From a checkpoint of a small mixture-of-experts model trained on Wikipedia.
Size: 14 layers, width 192, vocabulary 16384, 63.4M parameters.
Experts: 96 experts in each of 10 layers, 96 GeGLU neurons an expert, 3 picks a token, a softmax router.
Training: a variant of Muon for the experts, 453M tokens, 6910 steps.
Below are experts of layer 10 (counted from 0) of a mixture-of-experts language model. Rows are named router (the router's row for the expert), gate (a neuron's input weights, with its number), up (a neuron's input weights, with its number), down (a neuron's output weights, with its number) and show model dimensions 0-191. Each number is 200 + 30 x the weight over its row's rms, rounded and kept within 0 to 999.
Before each expert's rows: "mostly gets" lists some tokens that are sent to it at least half of the time. This comes from a sample of Wikipedia text that the model never trained on.

# expert 93
mostly gets: " mountain", " river", " water", " fish", " bird", " energy"
router,154,152,182,230,248,215,227,171,190,160,250,212,206,153,164,183,214,174,198,213,243,196,162,219,198,238,245,197,225,222,171,245,147,175,229,241,129,171,217,202,179,195,176,161,186,216,220,217,219,201,202,250,190,223,227,210,195,223,257,240,175,240,237,225,223,152,209,164,183,207,177,165,247,224,206,222,194,186,196,232,201,200,166,193,214,220,232,185,199,189,231,221,163,278,205,231,191,193,156,207,172,167,207,221,225,255,172,262,207,194,262,174,195,199,186,232,166,167,237,235,216,206,243,232,159,192,198,173,206,236,169,167,185,188,264,166,167,184,145,192,249,211,190,227,215,233,176,223,213,174,187,228,176,131,193,210,183,212,165,211,160,231,193,193,198,250,184,174,234,162,188,194,179,211,224,238,184,245,218,201,226,266,242,194,214,168,193,235,174,260,210,264
gate0,199,150,238,213,208,220,232,196,200,179,228,191,262,178,204,172,205,189,156,177,174,209,273,200,240,199,176,201,212,198,187,216,204,204,160,157,260,189,222,183,186,169,186,206,154,197,195,149,213,175,154,239,173,173,207,230,161,175,260,242,255,227,214,241,161,219,276,181,224,232,222,205,220,225,218,227,151,210,188,216,166,231,231,228,277,189,225,183,201,155,225,209,215,219,210,200,126,188,234,184,197,207,199,243,247,201,209,179,211,196,203,197,216,166,229,214,225,148,230,212,160,187,233,241,224,223,169,156,173,233,188,233,169,168,197,239,219,199,235,211,204,178,218,245,223,224,132,170,112,229,228,206,160,200,186,242,182,200,248,174,185,203,189,232,203,156,160,224,175,197,245,198,165,245,176,215,224,179,220,253,212,215,223,180,252,185,259,198,202,204,216,184
up0,198,164,216,206,221,229,197,242,226,174,186,222,260,167,230,200,204,262,185,156,180,232,221,191,159,216,208,199,218,140,240,190,149,229,175,233,212,244,131,207,246,260,220,226,173,153,205,213,145,148,208,190,223,194,196,214,218,215,255,218,216,176,179,256,151,218,230,232,235,224,176,189,208,229,193,209,275,204,228,168,201,193,219,197,176,214,230,209,179,177,219,195,187,192,184,228,186,163,147,194,260,210,194,216,243,172,181,219,206,202,214,168,234,171,192,202,236,234,243,214,179,271,188,189,196,198,165,170,261,199,178,234,168,158,197,207,175,173,187,207,207,192,150,231,269,176,211,225,175,127,173,176,212,195,200,217,221,200,218,204,177,184,147,243,201,224,207,266,165,150,219,194,222,179,191,146,257,202,153,196,229,198,146,203,174,177,202,181,162,167,198,195
down0,222,166,202,195,178,187,194,133,134,187,164,235,177,193,208,247,179,194,209,221,155,196,198,186,189,252,209,199,244,186,206,193,195,187,188,185,208,215,233,215,247,260,167,263,266,175,249,181,234,160,163,187,221,219,160,159,216,188,212,267,253,221,191,204,220,171,186,245,133,193,204,217,194,205,215,176,197,231,240,194,205,209,196,234,222,183,191,209,232,243,213,191,169,194,203,202,172,203,180,241,245,190,189,168,212,201,143,221,156,194,178,226,159,138,201,191,177,183,209,204,204,235,208,236,182,221,145,204,222,181,168,204,216,203,178,183,247,244,237,249,235,234,193,172,192,201,180,146,161,242,156,171,199,231,194,199,162,200,263,169,175,170,153,180,188,235,210,165,195,170,192,162,199,268,180,158,177,256,191,158,167,187,223,196,228,275,209,151,214,245,211,217

# expert 33
mostly gets: " Mr.", "Best", "| Best", "- William", "- Species:", " de la"
router,206,154,187,172,213,219,232,165,217,213,252,150,204,163,192,142,208,176,208,203,229,265,182,249,237,245,234,204,227,227,160,191,199,205,236,173,165,179,247,206,187,187,200,138,184,248,229,178,240,188,165,243,203,210,233,180,190,223,182,216,176,250,250,255,222,154,180,185,202,215,186,168,237,178,184,206,193,187,195,214,232,220,248,206,224,211,194,165,227,146,186,224,171,231,196,237,148,145,175,216,204,141,224,202,201,188,200,242,191,219,200,137,243,218,187,245,175,188,213,242,206,220,188,253,226,223,233,176,184,227,174,175,213,235,257,163,195,165,189,213,287,207,252,192,205,212,171,205,227,174,174,181,208,191,196,211,154,232,209,192,158,211,227,168,173,228,189,207,218,200,163,145,155,221,188,208,143,224,261,160,211,222,233,200,212,203,250,203,163,228,189,258
gate0,210,185,132,240,247,215,249,171,199,239,200,136,223,175,226,173,177,196,259,236,156,226,249,217,222,256,202,228,188,228,157,120,242,186,204,198,174,188,233,188,203,208,193,191,211,178,183,167,196,245,199,190,200,208,203,229,255,233,151,202,205,181,220,284,227,218,206,212,188,202,144,232,197,217,212,245,225,242,214,218,200,187,254,176,244,239,212,168,201,202,236,213,225,197,188,242,142,211,211,230,266,148,275,213,204,207,252,238,184,223,209,198,173,167,225,202,242,217,194,234,206,191,208,224,212,187,183,138,201,210,230,265,224,197,222,178,231,184,188,218,234,195,222,184,212,187,189,192,214,176,195,214,189,226,188,197,194,237,270,212,199,193,190,179,104,203,140,175,216,190,155,200,198,157,199,178,175,240,197,222,208,182,197,211,200,182,250,188,165,217,214,244
up0,148,244,224,161,196,226,105,204,187,191,153,239,148,180,200,283,228,272,144,186,223,207,174,239,193,222,159,212,200,196,252,213,188,208,250,200,222,185,181,199,206,171,214,212,227,209,282,223,248,160,225,230,257,202,196,189,152,126,251,204,174,240,198,218,175,173,161,203,190,199,225,176,207,194,180,209,151,228,214,202,217,187,108,177,177,161,196,183,246,179,162,240,175,204,239,166,245,173,239,198,157,196,139,189,225,159,191,225,192,236,221,195,232,207,189,240,142,199,227,203,166,201,187,180,168,226,230,149,204,155,221,180,196,198,174,254,190,227,197,209,252,202,210,216,169,226,196,232,222,206,221,187,208,197,184,207,198,173,218,182,216,209,205,203,237,222,216,221,171,208,242,208,195,231,203,197,179,180,177,150,210,229,218,181,199,180,159,163,205,193,178,176
down0,205,163,187,233,214,219,366,176,186,230,207,155,209,213,226,171,161,161,279,223,200,200,221,197,211,177,220,204,197,204,179,155,254,190,169,191,216,256,251,198,230,205,219,210,190,183,230,180,156,198,211,199,184,163,210,212,228,224,160,202,233,219,185,250,254,217,236,207,208,206,193,251,179,199,206,216,230,211,206,173,185,176,307,193,202,233,201,213,213,200,228,170,191,183,183,196,156,201,219,187,246,202,255,164,160,187,218,200,183,247,174,182,177,219,260,198,248,176,197,230,200,228,185,217,242,171,156,224,216,155,155,206,225,204,244,173,205,176,204,191,167,174,221,164,234,160,229,184,181,193,185,227,221,179,204,228,189,233,182,180,173,188,187,170,162,182,210,192,255,208,179,204,198,177,198,161,185,204,214,206,188,175,188,153,164,208,227,177,200,231,209,276

# expert 28
mostly gets: "etic", " political", " social", " medical", " Jewish", " religious"
router,188,180,176,190,189,227,216,132,230,200,247,185,238,183,172,192,240,174,181,214,245,200,176,228,217,276,235,183,239,208,173,212,154,186,241,231,202,159,197,201,157,197,159,180,211,217,179,199,234,187,199,277,172,224,249,221,179,190,244,216,175,243,231,243,249,173,212,211,213,182,178,176,223,193,177,192,174,154,196,239,174,218,227,210,235,246,203,189,205,172,212,238,161,234,158,231,187,170,203,215,162,194,194,188,231,207,194,216,169,220,237,198,203,220,184,266,200,223,256,196,233,224,214,249,212,252,234,199,167,235,169,159,159,243,224,155,171,185,208,189,230,253,186,221,225,236,159,218,224,150,212,205,193,169,234,205,185,217,167,245,174,235,218,172,185,257,189,184,184,167,200,202,171,214,217,218,176,251,191,219,221,198,242,238,188,168,180,212,146,306,228,237
gate0,218,168,191,164,158,213,167,228,215,145,252,182,186,212,219,165,223,231,224,217,201,146,227,165,182,206,256,190,224,209,229,227,206,148,210,191,241,211,210,223,217,199,203,246,223,233,193,207,213,185,178,180,182,190,221,203,162,157,198,192,207,205,160,219,135,280,171,235,276,208,158,234,224,190,177,192,150,160,142,198,211,201,229,181,209,209,244,226,243,118,173,234,202,180,214,171,190,204,215,200,240,225,141,179,172,227,184,218,226,193,200,201,137,229,194,211,184,177,251,154,228,239,140,218,227,174,198,146,178,204,157,172,231,242,196,203,212,150,193,159,204,219,192,206,195,212,195,170,249,221,210,158,185,177,182,174,142,219,257,221,211,227,209,235,238,252,173,198,210,195,207,212,249,181,153,186,206,161,198,256,225,189,165,208,217,181,214,146,246,218,188,210
up0,205,221,174,219,227,258,247,158,200,226,163,214,202,148,186,201,178,117,223,208,196,131,204,218,166,225,134,221,159,190,214,229,215,150,211,168,186,240,173,157,215,153,139,165,155,222,226,180,210,180,245,171,202,192,215,167,198,212,222,182,170,208,183,233,218,150,221,154,165,196,210,207,220,200,189,203,218,173,217,154,192,228,195,206,213,146,202,182,176,235,163,188,206,182,207,250,206,235,214,193,205,220,229,215,207,210,215,213,196,239,190,186,213,160,160,215,199,230,202,195,228,200,233,149,125,157,222,224,177,155,237,166,197,170,163,267,192,238,248,210,201,190,157,202,157,143,209,228,154,263,168,173,187,191,153,194,213,175,249,208,208,177,234,273,207,196,226,222,219,191,191,200,188,185,230,225,197,253,200,148,232,211,207,217,253,155,223,241,174,209,159,201
down0,163,213,214,208,172,198,193,140,194,211,164,189,215,208,190,198,256,225,268,113,191,197,179,210,193,218,230,248,192,138,226,274,165,201,164,191,186,219,287,213,199,177,180,151,201,265,168,233,176,188,229,191,213,166,241,220,177,217,164,218,212,198,208,196,147,237,117,178,242,199,221,210,220,177,216,157,237,268,209,230,220,208,259,195,202,229,259,233,186,188,237,143,176,161,231,229,159,150,235,154,201,220,158,218,215,200,149,229,190,198,189,188,212,202,163,229,186,211,174,238,193,181,183,212,176,156,204,183,198,170,239,192,188,166,216,186,190,198,188,232,190,178,261,181,169,161,183,171,208,169,177,157,169,223,222,241,222,161,207,210,194,158,161,218,226,174,186,182,190,176,175,221,227,200,176,193,209,238,219,179,208,187,183,162,217,241,220,202,223,198,169,159

# expert 39
mostly gets: "|  |", "- Preceded by:", "  -", ": →", "- John", "    -"
router,234,175,204,183,200,224,229,190,233,182,248,136,193,192,170,144,224,160,191,189,214,275,196,209,192,225,245,232,201,249,160,228,177,218,216,158,193,135,233,239,152,201,178,132,182,237,156,174,245,182,198,202,194,235,241,198,202,252,188,210,189,217,238,229,203,144,229,207,192,193,178,159,224,193,180,196,178,180,192,190,240,224,229,211,237,200,230,181,255,179,245,241,175,253,180,217,150,171,174,236,190,174,190,228,184,221,205,215,215,186,200,176,220,233,191,226,222,129,215,246,214,177,225,221,222,237,237,192,187,238,186,155,186,214,234,167,193,191,181,227,260,208,205,217,228,242,156,233,242,154,157,210,186,191,184,216,161,233,187,217,210,215,217,184,195,244,203,155,204,154,163,162,169,217,213,214,175,200,264,187,209,193,235,235,211,178,210,231,98,210,211,203
gate0,233,211,161,213,247,210,185,225,246,279,166,172,165,207,195,246,241,238,233,190,238,236,206,185,216,173,190,211,197,210,207,153,189,164,252,172,219,201,215,229,141,229,211,208,165,201,193,147,209,194,210,160,163,181,208,226,203,194,147,204,277,278,214,208,224,196,220,134,207,195,182,225,265,255,222,190,231,200,137,160,186,256,181,173,236,252,201,212,254,152,228,187,204,198,175,208,165,221,206,220,187,231,207,200,223,221,189,218,249,216,188,228,162,175,207,253,244,202,222,272,167,204,207,209,186,186,255,207,186,164,187,154,190,229,148,159,155,219,190,211,199,163,185,233,173,190,229,239,241,208,195,222,152,180,182,177,191,166,201,219,228,221,194,219,166,234,194,181,191,169,226,186,165,226,232,186,199,243,209,187,185,166,196,188,164,172,260,168,186,201,194,227
up0,200,187,154,188,154,222,207,241,248,251,184,200,199,222,168,221,205,177,275,176,216,218,207,147,232,153,196,226,212,252,197,164,181,219,233,172,241,226,191,159,187,168,183,236,173,185,135,181,193,210,220,162,218,174,201,206,170,218,190,208,232,217,212,156,221,202,163,228,205,208,204,149,242,263,229,169,195,163,206,223,209,225,170,231,214,216,267,250,244,272,193,207,184,168,199,201,169,202,226,168,253,254,163,170,227,184,204,213,226,197,221,205,144,198,194,170,209,218,212,207,211,205,264,151,219,186,221,243,201,171,206,176,215,188,191,194,206,180,195,219,189,227,154,202,215,170,218,162,226,215,130,215,182,183,246,197,200,200,164,223,219,228,238,233,197,213,183,195,147,210,178,188,121,189,172,246,204,242,236,210,244,144,198,157,183,249,239,175,158,166,246,169
down0,212,215,212,231,156,175,103,195,187,203,198,206,226,211,207,192,187,176,189,240,175,206,206,151,231,236,216,219,223,212,125,218,238,193,224,182,196,130,194,241,174,225,197,149,210,179,201,257,228,185,198,187,212,180,194,221,158,232,191,166,200,179,178,193,179,225,207,209,198,247,175,223,207,216,187,174,248,199,180,236,246,185,224,186,237,165,207,160,179,228,184,230,222,133,215,164,214,237,200,191,191,144,216,227,209,192,205,158,155,196,203,241,237,232,188,226,239,210,196,215,141,206,164,236,270,176,168,162,164,245,193,198,164,215,279,209,169,151,178,190,184,198,160,211,166,203,203,197,266,209,189,208,199,227,174,192,212,234,248,187,192,189,157,239,193,238,236,189,202,229,174,186,229,224,233,222,234,193,186,164,227,224,212,279,255,208,145,250,142,210,179,200